Below are experts of layer 5 (counted from 0) of a mixture-of-experts language model. Rows are named router (the router's row for the expert), gate (a neuron's input weights, with its number), up (a neuron's input weights, with its number) and show model dimensions 128-255. Each number is 128 + 32 x the weight over its row's rms, rounded and kept within 0 to 255. Numbers have three digits each.
Before each expert's rows: a language model's description of what the expert responds to; "mostly gets" lists some tokens that are sent to it at least half of the time. This comes from a sample of Wikipedia text that the model never trained on.

# expert 1
First letter or syllable of a personal name or surname, often in cast lists and credits, e.g. Ha, Jon, Mc, Gi.
mostly gets: "Mu", "Jon", "Ra", "Ry", "Mc", "Ma"
router:083125161137071107152177127124101153155135078138123116078255162125147099109121152142122150093102112132120104136103166137074120113084090116178126106087144120119178153151152152141088133114103127145124133159139162117132119127156073175121121122120066140129148109166116140132082139105139100103109120103131124140098144119121114167116103119076088205092165154162152118135075123174129157155120
gate0:110138129129235084128158143085139127128121106089146162131099132135137127175129126109152125135154064123148103138071119119125136137137116237081142109130091161145122103131103123161181144179112140032168123161125095138102182150171174154164109127086206186145119091100118160129128127135068122128128115170128124127125117135119101135105171149115110122112137146131123116092075133108042120144164
up0:124165173127229086099179159096209144129152132092154110116115079169160175188171124083177130147143108123140135152105102138140152151099110159117111118147110181216105115112050090093134115128117157062172103166129087128075181111178221130176117125086135169130124158113123125115211107131091204127124123136134143122096107140129083149109190131136136120124110112183107106111119101053057148120166
gate1:117116139132122104166130129090155162195114144100134154120169151094088097168070133162173182085193146115134142083134135100154173100125062107134123180141074157101090127107105153102159145130146139048121121132144117137075091133130114169111120157122132122148134151101136111087061171128090148126123120124155112142106152139119121148151128112126096128119141112224136135091068171242054097132121
up1:142103188185108124138122077114173145130113142104126130127166143076134107174092177187146147107130130123144128119118137109101162089135110124115122200136050154129104150116125174127182136132146163059140143060103123129097053146113136120116128150123196110139132127124134136117084156125073179150119133101131128150091146146122182130137128121123092142142145121203122170087101172214092109111121
gate2:092123128132149132114091121124084061042132113153158130134108069136133133123115136172099127129154100127130175123115103146128086101195135126109119126144162074120146152121067135162059144112154137140089142179194164131151137123189046093142118122124130090170182126129121126167119152119121147106133126117141152103162130135157102104085124141114116139141105160137133141135121125129130170131125
up2:068115132149153121128121126096106089095170101160138130128105034150148135110116143162117112124123085137139146089110083187128122121191151148098090147153158033113132138138120115129126111067126111182081096178152124130107128084150124126151089126111138141148140136041077117157116146126124170130165077123173127135130112121141117059104132136153095130103161133172130111127127140119125218128138
gate3:193111170096093138130153090134084078150125089151130080163118158118109122150151104167128058129143127178151092177125084134033165116165128135126149106123104057098142116144155098119092135127092132112133112135181198134096117060099060194040114106053126073098124129105072161128119166107152117219105167151143128050121207161130115175146123097126152118114152119127164086126140119189148079066137
up3:188091187099096138107129075139129046128125163157143051114139178126051102128148156153049077129134097136202103139124104171102183151209110151123148053115086087116190093132122108105121153091128164121137155121160146160072077062124123154104126126138127111162082097139134131101111138142106132166108122144148132049163125113154146148092089115134143134095120108142130102127143179198179133079110
gate4:119130170120149174131165163131166158091139161114080105101220121116135127107140207160083111144094118126162092103135151152131158125126118138113166122147135118123126130107126128110112088100133068118165127127140067090100085105131123138116109136115080080164090118123103134129124059093112155124159147125109070129146114146128109105177153141112069119150110138255145123117137085104148170093127
up4:123126141104157205133141173119124112133107165124059064102189123092142143128176166141111120160066120130131134085130117210149153109108127184119137124145155130126090181103159148100076102081142148113166119130186096099125095143111118165076109132099073119134086128117094137145149091078007178114142132128101067127129133128107120144128139140116099058148106150187127118148086102097125128048130
gate5:118137140170159133087161172128145124074165133117079074132143151124128126136085128135123124128117142182058172154088143148101145138123103201130102067158191068124221132143162121065114114119200157040201095150162195112146154080155120108184111135123133115095131200068133133132130152099095115112123176154079074125149106151109123127111107112124134122112131186092132129177117091111104132108133
up5:143154085153157134075161133116137121064159106111106122136145154132170126146073128065101173164133134164080167179134087163092142185097099132122093098170160120130192156136131129084125156105167121111135152134138193088167159110131122079167024131138137095028136161100143134130151126122135119131068219210057095106136107201125092056104081108146120151131117168107205192131129128135128124154122
gate6:127131108163129124055151103132166133124133114128072135128220155157038121162113115171088104131138177080143121177152119105171189098061135116149138132098039182016123055128158174137121169168138081113109139135130098151126107106093137114103128128071146185079129118119128144126096136108178116111110142202199104095095092155133135130141113157155137155138145163084114103129109128129110087116114
up6:125126144139217123112129101140169130114121115127131122136160132133102132132105099141120129107099122149124115141155094125194150090100128137210131123153100129035143104114145125171142130192127068129119126168167158134100082094099129083114168101104166146122129097149129136110135128047174125116101115162129125105097118125130161093151136177115136175148111207124143091189059132105096094117103
gate7:065147087127132173131088127141111171108133113096099126126138086101149113154102128138134112160186114134127134123142130125128126105077129132126158191140185163127083110108126130155089171111082132172121100200150141049084109100122158128137115177122074113137148116120116107131134140131179128133116084086127127137164154093128132082126081099136080148097150186129165137142139189132169171173136
up7:130133070129104140120113128213100147128128099136135093112132129090135110140134117198136129050122073129188139151124051139138070109074160114148139140104125165130143186174117116132164183067144071114121098112126150112115120133095117062080119119192147132144172126169185156160119187126155109146139137129128099114142137119144128124155109123212112141132162150077211142151128156131140108109026
gate8:173163171131093124187088189074150143105056090119122109153067156130090122110123115231135139114176133128172133135221135175103130181078178105083136127077121204144166090088117138131116097124090131164151137096101064145123118117190158141134120131141084147074085113146084120093129138128136108119138104186119099153110172198087151138160139122176138163149131131125125154108204141163165128084109
up8:136182133125108111129115157109161128122129127127120138222126189121052133116094116217215188116156090151137154163143153177060143172016178137093183121096093169117135067143146141107147121128079139143158144111117095123170134128168194160111191124132117214106120178135057132129129130147127055107123128224119137123058166151066124145138144144135125144141131153143107140156209177157137115131091
gate9:130097202138105105159163129130118150119084091134076120131189104097127156092103082102131079072151131126089139084056146171045122160125168115121181169196106143120098088095131112115189127134099138132129143133124067130129175126106146152110168127125136134101082131108158148128089147066098083141076046124134192119197140115091116094121143152067104125149128101173071141150190135096120148167126
up9:109113150138093114164178114070134156127081108122065131112162126130151146153118071108143093097157146160125153109066130154092135169157138119187131168141133153074147126130093111071146093123127182150054152092076060138120107091109225125132140130113096124078098126130129137137109140050110097132094092156060167132155093141095106092130149196125095130125146108129076146144191146138089148200071
gate10:107174142127110237162139187107174098085082186133117072127050130123146100087179117123135083171089141067154121093131110117146128131132164146065084120098166143128157155154102120174145082151142124137110120131157097130123031124000123121153169130142132156125121108098126176086126128145074173091139102128183068101143122135121068052146130131150102112121100178178096175121131148124108167133133
up10:130182143188109198153132136048137083127024127178130077103111162122121098076124101108134113134068141106156126094126152107110129137124175146095057118122145134127173161136078150153159063154122126118120129108169124134112126129040159111149177131192135142127133125096151170099127101178115160113149088126180074118105070132132093077131139130155130102099088207130079132130122162134122161162133
gate11:083115117128140191144127131077133118166083116111121122114153127165050130102132098130143083107127105081128032093156119112117123171137127119109143131083161149092130084144087130145196174135116118177050114146186115070158121073112137158117128134125108141084097162118114086089116153124127154124107119172172117119178160144178134139090183094145110138124186059113146180181148098183173141141113
up11:088130115098143130162097127088202100159089103117123106120171120173097172090145117129198100122110104115136082103141142178116073164161085095141140123125171129139171098132102130140158173100098122161085097126130073091128113112137169160131153113111092145109129144105138163091156152104127155112110105125135126106158186089154084161131156117130102174101209081112120130166122093136198128118116
gate12:071149071114149133105224131130146128145119077172102132182133135110143110103183206097123109120093117108118145152096085131179079082095096194093150129082073128087142160135090121102082109128053082072168127114141184122132126150146129154115165114054131150130142142141121138146150132101158181126128138121082169208106082119028123163069159167087088126105113109180120126172135124195088107092135
up12:107148052127165127074121127131103144133149133158127145132249137157128153088127153175115148095042145106083117149136111198131116134092131140088157129092062113125144145126115146118035143114106113098157120133137160106086112155125087172094128113079084127142123199177123131122135121144141132121131135145120145181146093113087166167111110156110101161126152114134124118149128113160119127138129
gate13:134182119127132184173178132175120146163110130149155114029000125132185091099072164144153101127155132102137078111124150124131130119123120161168105086089126127123109164153109112164133127090121122139110166139141156110111115136180124193117179194123091125074134142175120100154125130084171121166126094138129082131123097138140149138139080122117128112088102116166125087132149148116122146153133
up13:128197146127144171136153135187083167148127129121127121050000128122173087075098153154144059128139125103129120142107139115127137115133115160124103089051127119120136162152115135141126132093098125128149162079132168118108121143137126129121215159126124131089129135185135117177128103021167114118134104145127140128158100159149153142142091119155144115114116139151105059128156149127129139134149
gate14:114144171137193130114101128113085077145150120142138135123171116126140133114031194124190146134070126095119135125188151156128086143181087100121125055154161141121178103108136126173108110094120125110127132125146083133138151150123116144118072162103172050127136126179170140125096143100135136158128110105055141126151113097118177091110121223166080170162168181141134125167128180156158148094103
up14:086174189138144128115136137115102126133132117177133144100219176121137143118112119079191128120077074132100131161136147136069081139143108110147160066139127120132149105120144141138128158107082137100139016114148136104132127162103118160115094132094148076117161120128173122168137147136186125172076127127106115107139123143129131170151132159161136101126164138104133096158132142132129077105049
gate15:083116129122112147101099196102151125133111155131177100164129166127169176094135136204111079134112048116134158129126132123124129118129138202112119156083115145124139139092084196111116126105142153112196074092127120166114067126147150095186134126187085132111087111072092132147128097126082131077154116126140020125118068120094136126148142158151145124162097192128128195088117189112133130130104
up15:134138127080127148128124181123120124125128160150163132134098149126157127138158144188110101152167051137109121122129131131193145155130105255134128185110125092128107063147139145130129095115136090137143121081194101172129095137127157121171194175100101113137109103066130091130122087073112154077154109134147021117119064123075113171108139162155139100121091187128146168112102141116114123132150
gate16:151126114106177096109096115145148103122191144129127122118131149079116046120127122196159145131029080086216097120102133113130085116084130153173123084088117144108187121094194106140134137120164121151145102143216144119159186143147140136133204119165142135172133119113180144168146115108141099128126102099153040151164130035122157129131196108121131081142125132135096142123103037143154093105136
up16:128112153128136084132100087124130109097139154124144092137088167066122004141095140185185160130068088136207124128087130107110122057101162121149128101077127158123153134078180093138119139144130143165155066129151132133178188120107146140139233131129128132148113134085153125145132099088163040158122096116128085139135135075136154131137170137121127058131150164153113116128097092120158129110138

# expert 13
Verbs, sentence openers and heading words after commas or periods in prose and section titles, e.g. was, It, According, released.
mostly gets: "also", "It ", "According ", "film ", "There ", "List "
router:109141114132099156105140180121165115102153104132115147130148139188131068103164134100134155139101127135181109130141139100142103040123129152100140111111077119137156105106133160130109127135145133101168185154205131115153104129143107125143124254144072143160063122130120129142097167102129099148123099104161122119132109109153145107109129163101121152077107151118087149127132143136156131117087
gate0:157105156132103128117143098128103154121129043132064125112169099114184136084123148123133103097119093146171127129136128089155119078129131134088122165133134129137113009057178166166100119113165095121076130122158142099125130100041210137152158126120128079103133114144118167114098142161110098131128065119134157084127148122148158121201087185064156073195176144128117125114136121164131226106132
up0:096105134144082119139128103139121105127132081139124137105166111127139128019121146121141110140120125127165129130113083112136127095138132100117130160141119144090110065061139121104135121099153085095099150111140148087164117117082193131133134102134095114082130077094115172100125200183110112129046081139087200081051127138134158109134135150101112082182125100119124061130128167121136191138153
gate1:167139112182073124103144155142130153121211049137143124133124120164158170130115110078084131090159101098136131082066119078180104150145140137128109123135092131166123146122113106106142131158119120147082136117138136176104148136139145120087122130117128160128150143150104145118106118138131094161124096115106112107161152060136142106100125159137147121053129094111072120130109142152150089153150
up1:169144111130106098102126148114131129130177027140133138114125181127203158143092144085077118077145148104127153111077090128139111157184137126179133138157132108162138165082142110116175129135095134179098063104156107143132131154140132158125066164055117221117156141150104091128157114092144095126095084128087139118123139067138142108125132127149127125079133126172085084121122092166154094207159
gate2:129183098117108085120115167156115128148117119151147079099131080153141188143106127126158152123129132082164130124149135140102056121115127131126115175077155095174112162068172124119102084106123142080092138104190127094136138159149165117137183124099145090085112112130082162142125208172046163189130071139026152114163116182135094116092119196104089130186139101081136080068155120133135139100152
up2:127185093116100070127080153130124146159094109124171124090129107140166130149150113102119146090138139119129148120164160115088033124112121159109128153044144114196113131069166120128109094059126234102096128092147146099159126218139113130139170128092119114072158127132107166144125167152107122141170148125090136118175147135213115146099093134127076143203160136113141113142128093129144142137123
gate3:134058120103154149230107099131099133121128124126108229111122104158130111124136137100118121162153032131131083114136119118129131085153136133040128127126111133164106122064189134131066114129145129134124099132128143155081131108096144114163161092153117174156048117132130121111099154173123118143094117107145099141117144101101203160127069112152143082131135111087079185127120122130118132086126
up3:194123135094139112168091095082148162168125111119092179070134148136100108107128129095197126144160012115119077089139146098122123130160118169040117120104127125145091126041146159137123075145123152124117098150147109169121124095094132145152126062177072183151086072156119080119119099175117137171125132135167114152113127090128212208142119107133144119094137141129125159094070128160116151082110
gate4:147119150147157116137160142116151126121129136145179149077139125143087149155177130114103132130128132153147150101151138150169159139119065103120185143140145112112096196134194177116125145105122129147110089085190093127089141193104110134104146146092116094105101071179138116193127069108176107086131124139171077162111160135088167117125115142119104181130132146162152141119092067162157173206151
up4:144111176111142121139157125133127127129135174129154130116131089107089149158194130124123129135132118139134129118151137150170175153148094128120151132132148088129058178096170172059138151138125128137129119080143134126151135157126132115111136136126137074108114097165136109225141084130135099093149141123157055136120142116063205139131126147102108180130133147126121120138084049127161158139165
gate5:163132140202117117080111135173140108167150181128119120152135138191101140117102175086055118186124078090138177142120125183122151145118131137094165148080068129214135116127182099115108115175094072138116132159138137193165124112153120149162125160085075117082129069181127096128137138146147117092126117091167022075150140116140126118070198159122106129108086147119100229142078122168162142131146
up5:142143132162118135076132133139165125135161184077165162192131194139142139117113192116085134208103130114132172129138087187099099114076078151087166082121125154200133112138136089136061094173089090126090129152104127226161092136129140195091094202082038126089123129173100122126132118154140078117129109071195097086107105105133143069113182129121130035107086168080073196151105146155175143126104
gate6:149127130159145049148156059044136066127133144119105167140154138134129075089106152138113132141144029083162118067124140146089107127129024126116199128101117126095108128090169128085146098164164093143136110143114131130123144087108076128127147124133123098108135121072145124055160113125135132122192107163154116134133123137051127134124154138178098208138070133082189131152166132144130143061137
up6:146129154165154068128160077118131073119172112106124137114132130134116137168126130099167128136139107060170119070174158148076067086100055167124147121101097117143123105121163169105128122145143055153229156109123090125135130127126083120122162037135109081096129210095139112092146117127111105133189119168140159134159150133107138148083129191128094161142125106112127139131141139152133125099128
gate7:156149129201159113061131120102120133130158078130129138137129121127136108118104157104109163127150112128139112139179133132140179143159148134121156139165145116120130129117154112139123094131126155104143150132131133121111153117132147124105160184131104096148101156155063132162132127128106169137068093134122069124129122033111117080113123131145115123162122137185109136085147158102109130169057
up7:144156168226161081083142145093119133190152072093091124136139118133123109119056186099102169129134112129084127130140129126135140156160115171126098128135136107130149152122130148116183154123125125135146168121100076134100137094143183144147128155130066106135098153148108122184114159077143150180093088131114086112123121031121133127117106110121157127175148134200142075126135131130135143140070
gate8:155125124124111143164121156107102132121109121120108185061175078170128142134131109176126131203126170160130090127130133147071141126152138098104097139146100063135140112065135103129144204141136148151106124122118197078119100078136163117133095140113053050135087076126080130195150106126116131131063126139131096177122136125084154201186119123115097164050144073116100120184142133136148114135158
up8:138106123137127126136110134155162143119098140128116144075157098177107181158149083178109174192122139158118134075121129160107136134068126124126121141146105065152109087074132104173117135144099175126085127145095125113083129148095177119107123139175008129131117128110166208136092133076124130145108093144140062159130127133126136151164061100118134130046133112148105140255137147120128121184184
gate9:112096144121073154076126130101113086169134163141114170130118171091087083090124165156135156139126133142085137137128123177128110066129141087102139127158106110146055111110083125125069133163150121140076132081115128127164136128111179144143008149111200129123139135105120141099141208096122166106118120114101142106167129073152203133124123121126121123152120143137129121192046129155128161147141
up9:123113137123074142072117129108079013130131117131133131155127187141090084065104213129161169121170128130128131133102115217104137096128141084103145084130126068168049111124102142119115182150124110137112145100127141141178098087148152131185107133056149085125105140136121117061127171104049206103094105115169162083133135117135142129131117142147105143177117125198147122108099066127128104113098
gate10:128232121153093125145130101092125061106109120134120126139159144183184133083157087122122118167189108141085160066120113111116114088066129082029104123121107193093114142147131117133090116128135171156094091123084122115177119134158129135089108105150069161218130141159136161131158155125113059124106179124147005080050131123120118061080196177082098119136109104180129198167162177118163128137173
up10:123200116160134128151142040126103109125117119123112117106180110151225125083133145086108110153179069118132101077077104124126140088086157092112127148113089151107109111121103048203050131076129122190082057119106067121151109088146097170145104096163097191214097190163125152127139135109114097079058135140161056069117143130139079081090131188076116149131116102171160174143136158131137140126162
gate11:138119129132128067156178111038135026146112139106126117123145089166126079096128121116053123142181133106175127120135074132190154112176099103068159134147190138100057219123090135091125099138211127127146136095088189132160127137094125096154079119110113115122111116110138121188125153115127157131149124124135133137093111129097138038106136106114084125102128122177192120127120132110195190117143
up11:138120111156145105124142108057117123185121113068128211131151134142091098139125146124135096215141125130149122170128077125151157114143132072117157130083136153080055210129105127115164079165184127119128094111126204164143145095092138101119082145112073108129128131095113137159199144135083103145072112157136165126077122162092124000109113131143069147119108095169218147147113136127187135110120
gate12:174141133066182133185114150127116112131152101119120153082162108110118141155078202220165228126130138160176128105183160129115117195099093183142112161129175121121106092132141153082087152116145117135109136122175195066088141143118112122166152138104124158120142134131136138125134165139119128182192119134119137092131130155090049170151133139075112109124089174130127130142126124100072120113118
up12:153104147053175170169108190073122120138134074114118183085150077000132126129084142186122195127113188163154126125140185127109139166119067139152116123141191118157104114125122153084092120130136142130129109077134175057091129124133089135149138139111093129119159149158139109175061135128127120136184108131133113117161116132087092182153136128107085138143131187122069152154111142096131143127126
gate13:127102103124183139126131089131091136124141093226169108152135140132119094137135171104129118114136101131077143157206134069139129125140136111042061123135120143106127090137141090073124089132105137102122048066092222122125103182110130171098132124072189100140110176145129130176129129120077107121086125220129130094088104195084103130107133129080112099156120096137130174149127153111071101111136
up13:150112143139123132126092086116100127139116082187179122155127174075085088161129196124150133137116148132047138132140140102128126139128124096067113107141118141119133092171129122102150132176081154098123075128080178135105109117130079142122140140041172083152133147131112110150163145119107117110117172241147129050065070183148096129118127130078128132128123109129133122135108108118103107159115
gate14:142149130139115138218127130092158136088146109095130133122139117188128128177142113166140113122135124196138105143201160119127174118119077111123158142110094108093106155086151141150163177125078117158183147067099146132124082124080178187200120185100139131189097114109133133143169126130089101164147100130150150116071111148118103123098029132121127070106154072103090121149140180085155119142116
up14:168153096101111129241132158041129042085170086130143162122177120150122178171120115192129134111156112124091176195172131120131171129133101139138157163107117144108121155149165181151154156109097148156192116086131166091130077119079148209181121149095108133162116127129094129143198135129127133126124063127142181135092067167146093147111040134162106146092123081125106137172122155107141134131128
gate15:123191123129118074096094156124159073111127127147062148200136152124122020119128122123101147124145128185119081098116076087051063154125054134123164097067104141119093173126161140154095077139186092107110107113160179143071148123101201120196205167158073152103105122102153160138050161080127097126161144100123123126120087129034063138124106147154109207122157142070158134145194194148129139098139
up15:117148178144109108116097147129125122118141139132048129166169153122122090134122108087133141126180088146121126113151121055048049112110107098138119104076113123116123109145143137143079090169183148100088127162229127155080154127107128118147133185195124152051115127105171139109110167114132144135132138085114159131112132091125123143101110158143130202126129134101132121147188144136108122083119
gate16:083076091108142134135094116130131081095075153101120137107143140101187130141151226128147137149118177092117108137113140116096044112070142112117142128131098165170120019133135165134126101116158142176155115162121110075196139138098125119170085127113131128108153146184114171160126107128062088103162152084084158176119115206117130142115141019136143139116138137119101111155079119129196127128131
up16:125103061120167115150145047160128076066067132102150096066133130096129076123188152134133133146118142096109105141116159098105104117051146125101109113129114132145153066129096179127134101121125176149149152134081079097201156135103121128139100128109088073138147144164137152144129096086074051132232182102112150128128102175093147106102137074106131124104156130140130120144068140104173139196130

# expert 0
Table pipe separators and short syllables inside foreign place and team names in tables and lists, e.g. Y-ak-ima, Bro-ok-lyn, Turk, Pakist.
mostly gets: "Turk", "Pakist", "Bul", "Win ", "· ", "ik"
router:095113169173129154129116195131118140184075128113084130131255075126130134163161206096094078161101084157163071132154134085083102173176144124110116126134147122138097069054143126098071070126131122135119134137167130118141129161099138112144133190133081127163112148104167132116142154111105113145154132157151131078092165087127106121127102114086076195116090090156139099140145134178142092158074
gate0:198135154148127113133134132131132077128099128224132166136116124177175119081184088139188155126140131146117136092158159121116129072172152135134114130144156128131125120100177134180176134158143177119117198110161135134098160120112145070075131132198188153106172069135125154111107095091108127134102115094059112160056152116124180117109103120043159130218122096098162152105179048117108150099158
up0:188068145154126097129135129110169124137075095216103228189128126125181077105131106132155152120142104135098139065177165134117131077137127133153065102118140132132141120123204133134133143149127116112107175113149160158109132130161100080116199109173192126117162053166127147081113109086122096187107117137095150162110133114150169146096146073031126119184127128109169098094175109119119133119152
gate1:193111134103118127063114113139134128077125126177131126161146089153103087135163134095131151140125092120123137106149186102155118129120138190128150130128113143078111123107182102117166185170164227113183130138130121119198085084117142131139127113160127128119124111132124142200100184160136138117105134094128104122144123146177124177117171127075191127077139063120129132141123122172127116153143
up1:240098137092118131102110104135129126105122134169119054139190102127105084139209129110153134131129123120099124114122158147171153138123134170138125079156135126090124049136130105086117157169168213106151126187122107103173110048140128139123090150158137172098141164165105150166024184184169153066124144118137114091132133139135121172126166143126188159099159085130125138130118110169102101136115
gate2:108193130115182119114133052090154105140204105125224137192128110118157133135099122129158112102099064128138150132107113122071126118124150111133081176110104114130129213130116144194174084129098117130197131053127118105145120121124189101114169148099127130196116117126134115129036147057185096122134122127190044121102125148145118098037142142083126137137083106140167126134218136133145129122118
up2:094187169089190130126137015065186057139161054112198116202145136122141116136110117184184114122098078161168119123121131153055132115107088125132134164137126106126127150131058145125145075129077114113190136114127108085147117154174147125104181150098134146197119135129092126167048130052183119088094155123143081057098132141108129136102147143104118134141108173160107094136181109151128131103100
gate3:134059102125117131096073138105176117159140117123133186220126125127146107136207117112108154179110083140189111129129096123160122108179154055127144130140187071124141087090170057158124159181088182133120117168144080130161075140132127089118129149074130169114063156177130114100130105121128097196075099144206136118154224107157159149121102117114126154139134118103143092145113161102090134118126
up3:118063072102148119066127128116169133178142155124124167153146124163140141201167129161082143091108133132122118081112085139129111115149138097157160095140159088131140076086137114123132173202109175134099068159160130114186060166172128125117138120050116153100129123158084158094117157127133080169072123131204125137152175079166158160130128095119112199126128091102157096141042162124119121148132
gate4:124037145151170125129149157190104052105134126127121129122163188199172148141123136123163103158109082125100131102167150078124127108109128123124129131125118137173129174128137149133106049127100175181067084109146111078071127189096208199211127173122103113137194126145195084126123174121194124130151135109122179071118142123135124154158115140131086145153139141137117142190162116116117130150131
up4:100101127104143104119126120155128090097132130118077146139153252203155076125100148092156112166043099121124139118135082074154153103123067123100123151123105124176152180083165149158036117141118194172107084097169122087089071186080158206172136155091124135129151120168139080145114183126132089107122126139147180099099130128138103220132076139082086108161148162103128139224153084127119096130085
gate5:151127133112092170095193106120199233082141127154090127152131069113119109141142136137093085124109055128128119148120100179110134123125106116157149183082164100062134139096124098102048124185047168153164126143137133133131110087154122128185119149109110176133095063123123118134128061189132132114100129163183130174138134115123125126134156166102124141155149146137089121057110122140090115159132
up5:127074127138094145127220125139157167111118097135115127128141107106158100125146129134140090156115072129110119119086093122099102115130093120235157190127132139091121145120137098120107130167112131131136128177160115167131136082156147117185162127081115126160125122113158126143128094113138141107064124103120140130144136104102146131129131176096126126205176112126129114127042149119114121175155
gate6:116188101112138157121153132194153152160136132142166078106129080082114163126047192148090138125137054100109116065148109129140123138125127018135124131134152084143147139125094114133122118132138168122080085080126127099116132198136125116077133160065106126223149144163135088117108120134133052132154147139181129161080152117148128112130126057135065115133061165114130131200145103180162133093123
up6:125140147120129138126150121175123141156145138127139116127118131034094170119078153124062103090130076048136079036219093141146153162150156058167125130132187147127142154123109115127086143096096135108060109068093095099122141163122134072095153155126124141175134198201124081128095065129136079127100119116201137130124109119129119133155123096167097120162061139133134120144200130103123157101134
gate7:154194100071098130212141118142121141155097120133083087111164132117116128127131107131211129148095103123143147119135120123078102089168127115114100133122094114093147149163129139086113160110175099127123129094127172108197143126194069141124117112152169109208163124104133114128149169186137146133058093169152133145000065106144124155085121103118112156109081177133113136236173094182157080130154
up7:144145125073068133185097121140121146158118109127050117096185154104100178143137109146136121147086129130124155132153130142082069143163132154101090137080110105118136176127116156128107154118160105114095132114119132075192179127189097147130106097147148110151150078102211101122147150130173178118048101140189134132096039091108149127165107095122091146120083194126101077214154083152155107127172
gate8:092115083140141140133103089146064128101133096124134079096166122129147077168136160155127135157180111138147052087103093109128092125130166120133178174081137106087101126122147114144122118110148115126137129130131115171119170121128200128131092139118138189138144116077126125180110169190130194130131114073099124070159130115072160128115147165130129150188188081125162115129154220121148125161147
up8:102112136150092129140128142149093196126132164134109119016175133150165092133136143153128147111155134165132135084094147096155099146124181125171128121030128063117104117091138171142064135112061140122143144113138104128123131101174136128175078128102147185148162112174143148121116145154109158130171147084096129106132121123092180107106128145101154146168215134111135109124141173129145125118122
gate9:092111156130185119079135220171133129115150127148125137124167140079122128079148101163146128165149198149150089110123144121074188144125116070143158121122152118177146111126137144129105132133135125114089156082136124106108162125120096128131076134112122134149153092128124140071120206052112118161110103141146131151104145135120114144148118096150088230129147161122128153164170059061122168125106
up9:126092134116180140133124251159135108118132141124152138125124127110101156074112133197122120165145124151149055097168127202068133128154149106115163090141126102133121058134137123156055177131180184112066142115122168057117144128143123133129075147126110111137160098140143131119146172118105090095139108128134113145158129141160124184163169152128109136061126118071125166147177118095128096102100
gate10:198072137129127136118100108066140142169176089098132149177162160078130116093074084064042129187135099155106152129104112125135142084128129131135096166093180163127113128142125106131181139104093147121180134148178153163137123157096137066132146204130132108134092133118135168149038083077110128165129126085118145112061139137112148126090066139110102172127134194135128122173139117141109110113077
up10:168060130106131128081070152078136126129167057099144137146176177102161116100118058067073120176141100119127150173138107124124117090131135189125081145118139176107134112143106115151195144128119125126123127125163137211142130151117149076132119194203134060130082108120136148161092087101136128133074063131116144092038126117031136136120062124104068141129149148164111130164135154111097126134113
gate11:128096106133185108189113119067135175157170129060135128196122151089106128121066141133120151153114158104062154139104140127129049137200106172125099132138109093166124110147100156129126129130126133115123130129135163141131148129213124145131133133075153117129170100114126120040084080105137177058132167175138133101113137088104144157118147155093140197039150107120130127092118150102151086117172
up11:133110128105155122213081123092158160151131134067073091161128148139074151140066104129151138134121145123057144131100142121123084137143106133132143124155125049183132110132104123120103128110144141152122108145132138142143125145143134153106163139067128131111152165085150154045110107103155161103152163122094074103114140113128136131111128140049109159062149123100125130099132122152167090121173
gate12:135142109098091159142112100091165145116133127136085109130119169089123122153076125139186145099158099128126117159112106104110137129123132167100140102113163193128143165090118133127129130111080117136188206129142152102139126148129131164135114121118120124111080110128136140120127108145108117095146109138105084092118182166134056174075124141150095132106118087142099161092117150140121122098126
up12:129096113120064154153096120117141132130089112129113119131137197138076113131124120117151164132125125143120103133094076076047132150116148142127147128087144161123091165086122147076092126121108126117125187131149168110128158145129170184125111140082135095123118132113133080133151097134108099098109107127102114086103172157092060126113124189115122119081144105129138146123124134142152131127143
gate13:089091106145142135148129101124152194117213170064133122154213127149103140101089107155088141080125190142107130073127144148176134127159113114122186111063147094097144138142140154187136140128069138160031237188159157077206124166185131135155108129210121096136111122155120100141118188125102141079104097075131136099155171100124137122113119130120148171112091135164137130137109141083162133133140
up13:125113126124133142135144049098169253073166154049082140143177090144120137088071085120105147098090175156116160101156151172139120120152128129124200171109129124109135109137186143134132157112070126154067183126114144132159055146133132108163103135211154085144076146141128128131155178108101173087055073097126122101142113072106133074117118149101129223127129168135174129125127182095181167102139
gate14:070121133107105139096128137116093120110095065153143121171139122111132132146076143099106129078155128145123154132053094124126105129104132111175104135140097122129130120146139108080162115125140119122121057141151133098148105100127121106154090130111152155085165111157056142150123148048138151173104147175135134152123115073113081152105118171081139130040167176137153157069100102159128167121102
up14:086129181115137127074124127122125110107106089152138120137126096099122154124114127079119134057128129126126111137087113092129105147110136130196097111121122100141127093136115071123147105132147130115137067134135154130157091102138098106128099130161086140103179094143121154170116152088116126116085143185132136127110086099129094180123177164134098151059133193118146139103094110136131125148090
gate15:140166129104102121089096081105126125109117169114126066158179134107138113135124128132170128209129136107164087128101122163104139099143138078023194111134132166122123128135126131139131133093137130142119138105213153122134120123129141128174134161122104198120141175176109079131134097219124172087122146090113122157121104174127123159115134069134112061125113131156082130125227097108140135100142
up15:136164124122098117118029124063128133125119143124127022166172121129166123141111123128127149160129123129193094069110173181102142124150130049097199099200170169123105125129145121115143132092130097127111135069167131109134086111097169110162131155107126165104127171131125096125150087146119162090108142094105124157116087186122116129118124108138113115174136138228118104130215057130106113118143
gate16:125169153094127141107131123124146196122229157139123096216141103152143140136083132131134184123142097178119127132157056131096111127129131125136199118050150111146082077144132139166120138104122129106016114115133134148103172144074162141137128163174113144023192142130109147175104099132112123161128162128087129132127134115111047099132158150123125177143173135111096174137140080093112120141136
up16:124183137086104152105167156136145182132152180158126103127163122182171150145114111148168224119211085163124117129180027106142134074112146120148160139126155145134109082113122146152120105108148113063000176101131123159088132133060196129146154125172114119086152163121136197155099131115110085131138145116118077129122137126095117063145144149125094129154159126170131179124159098115140127173110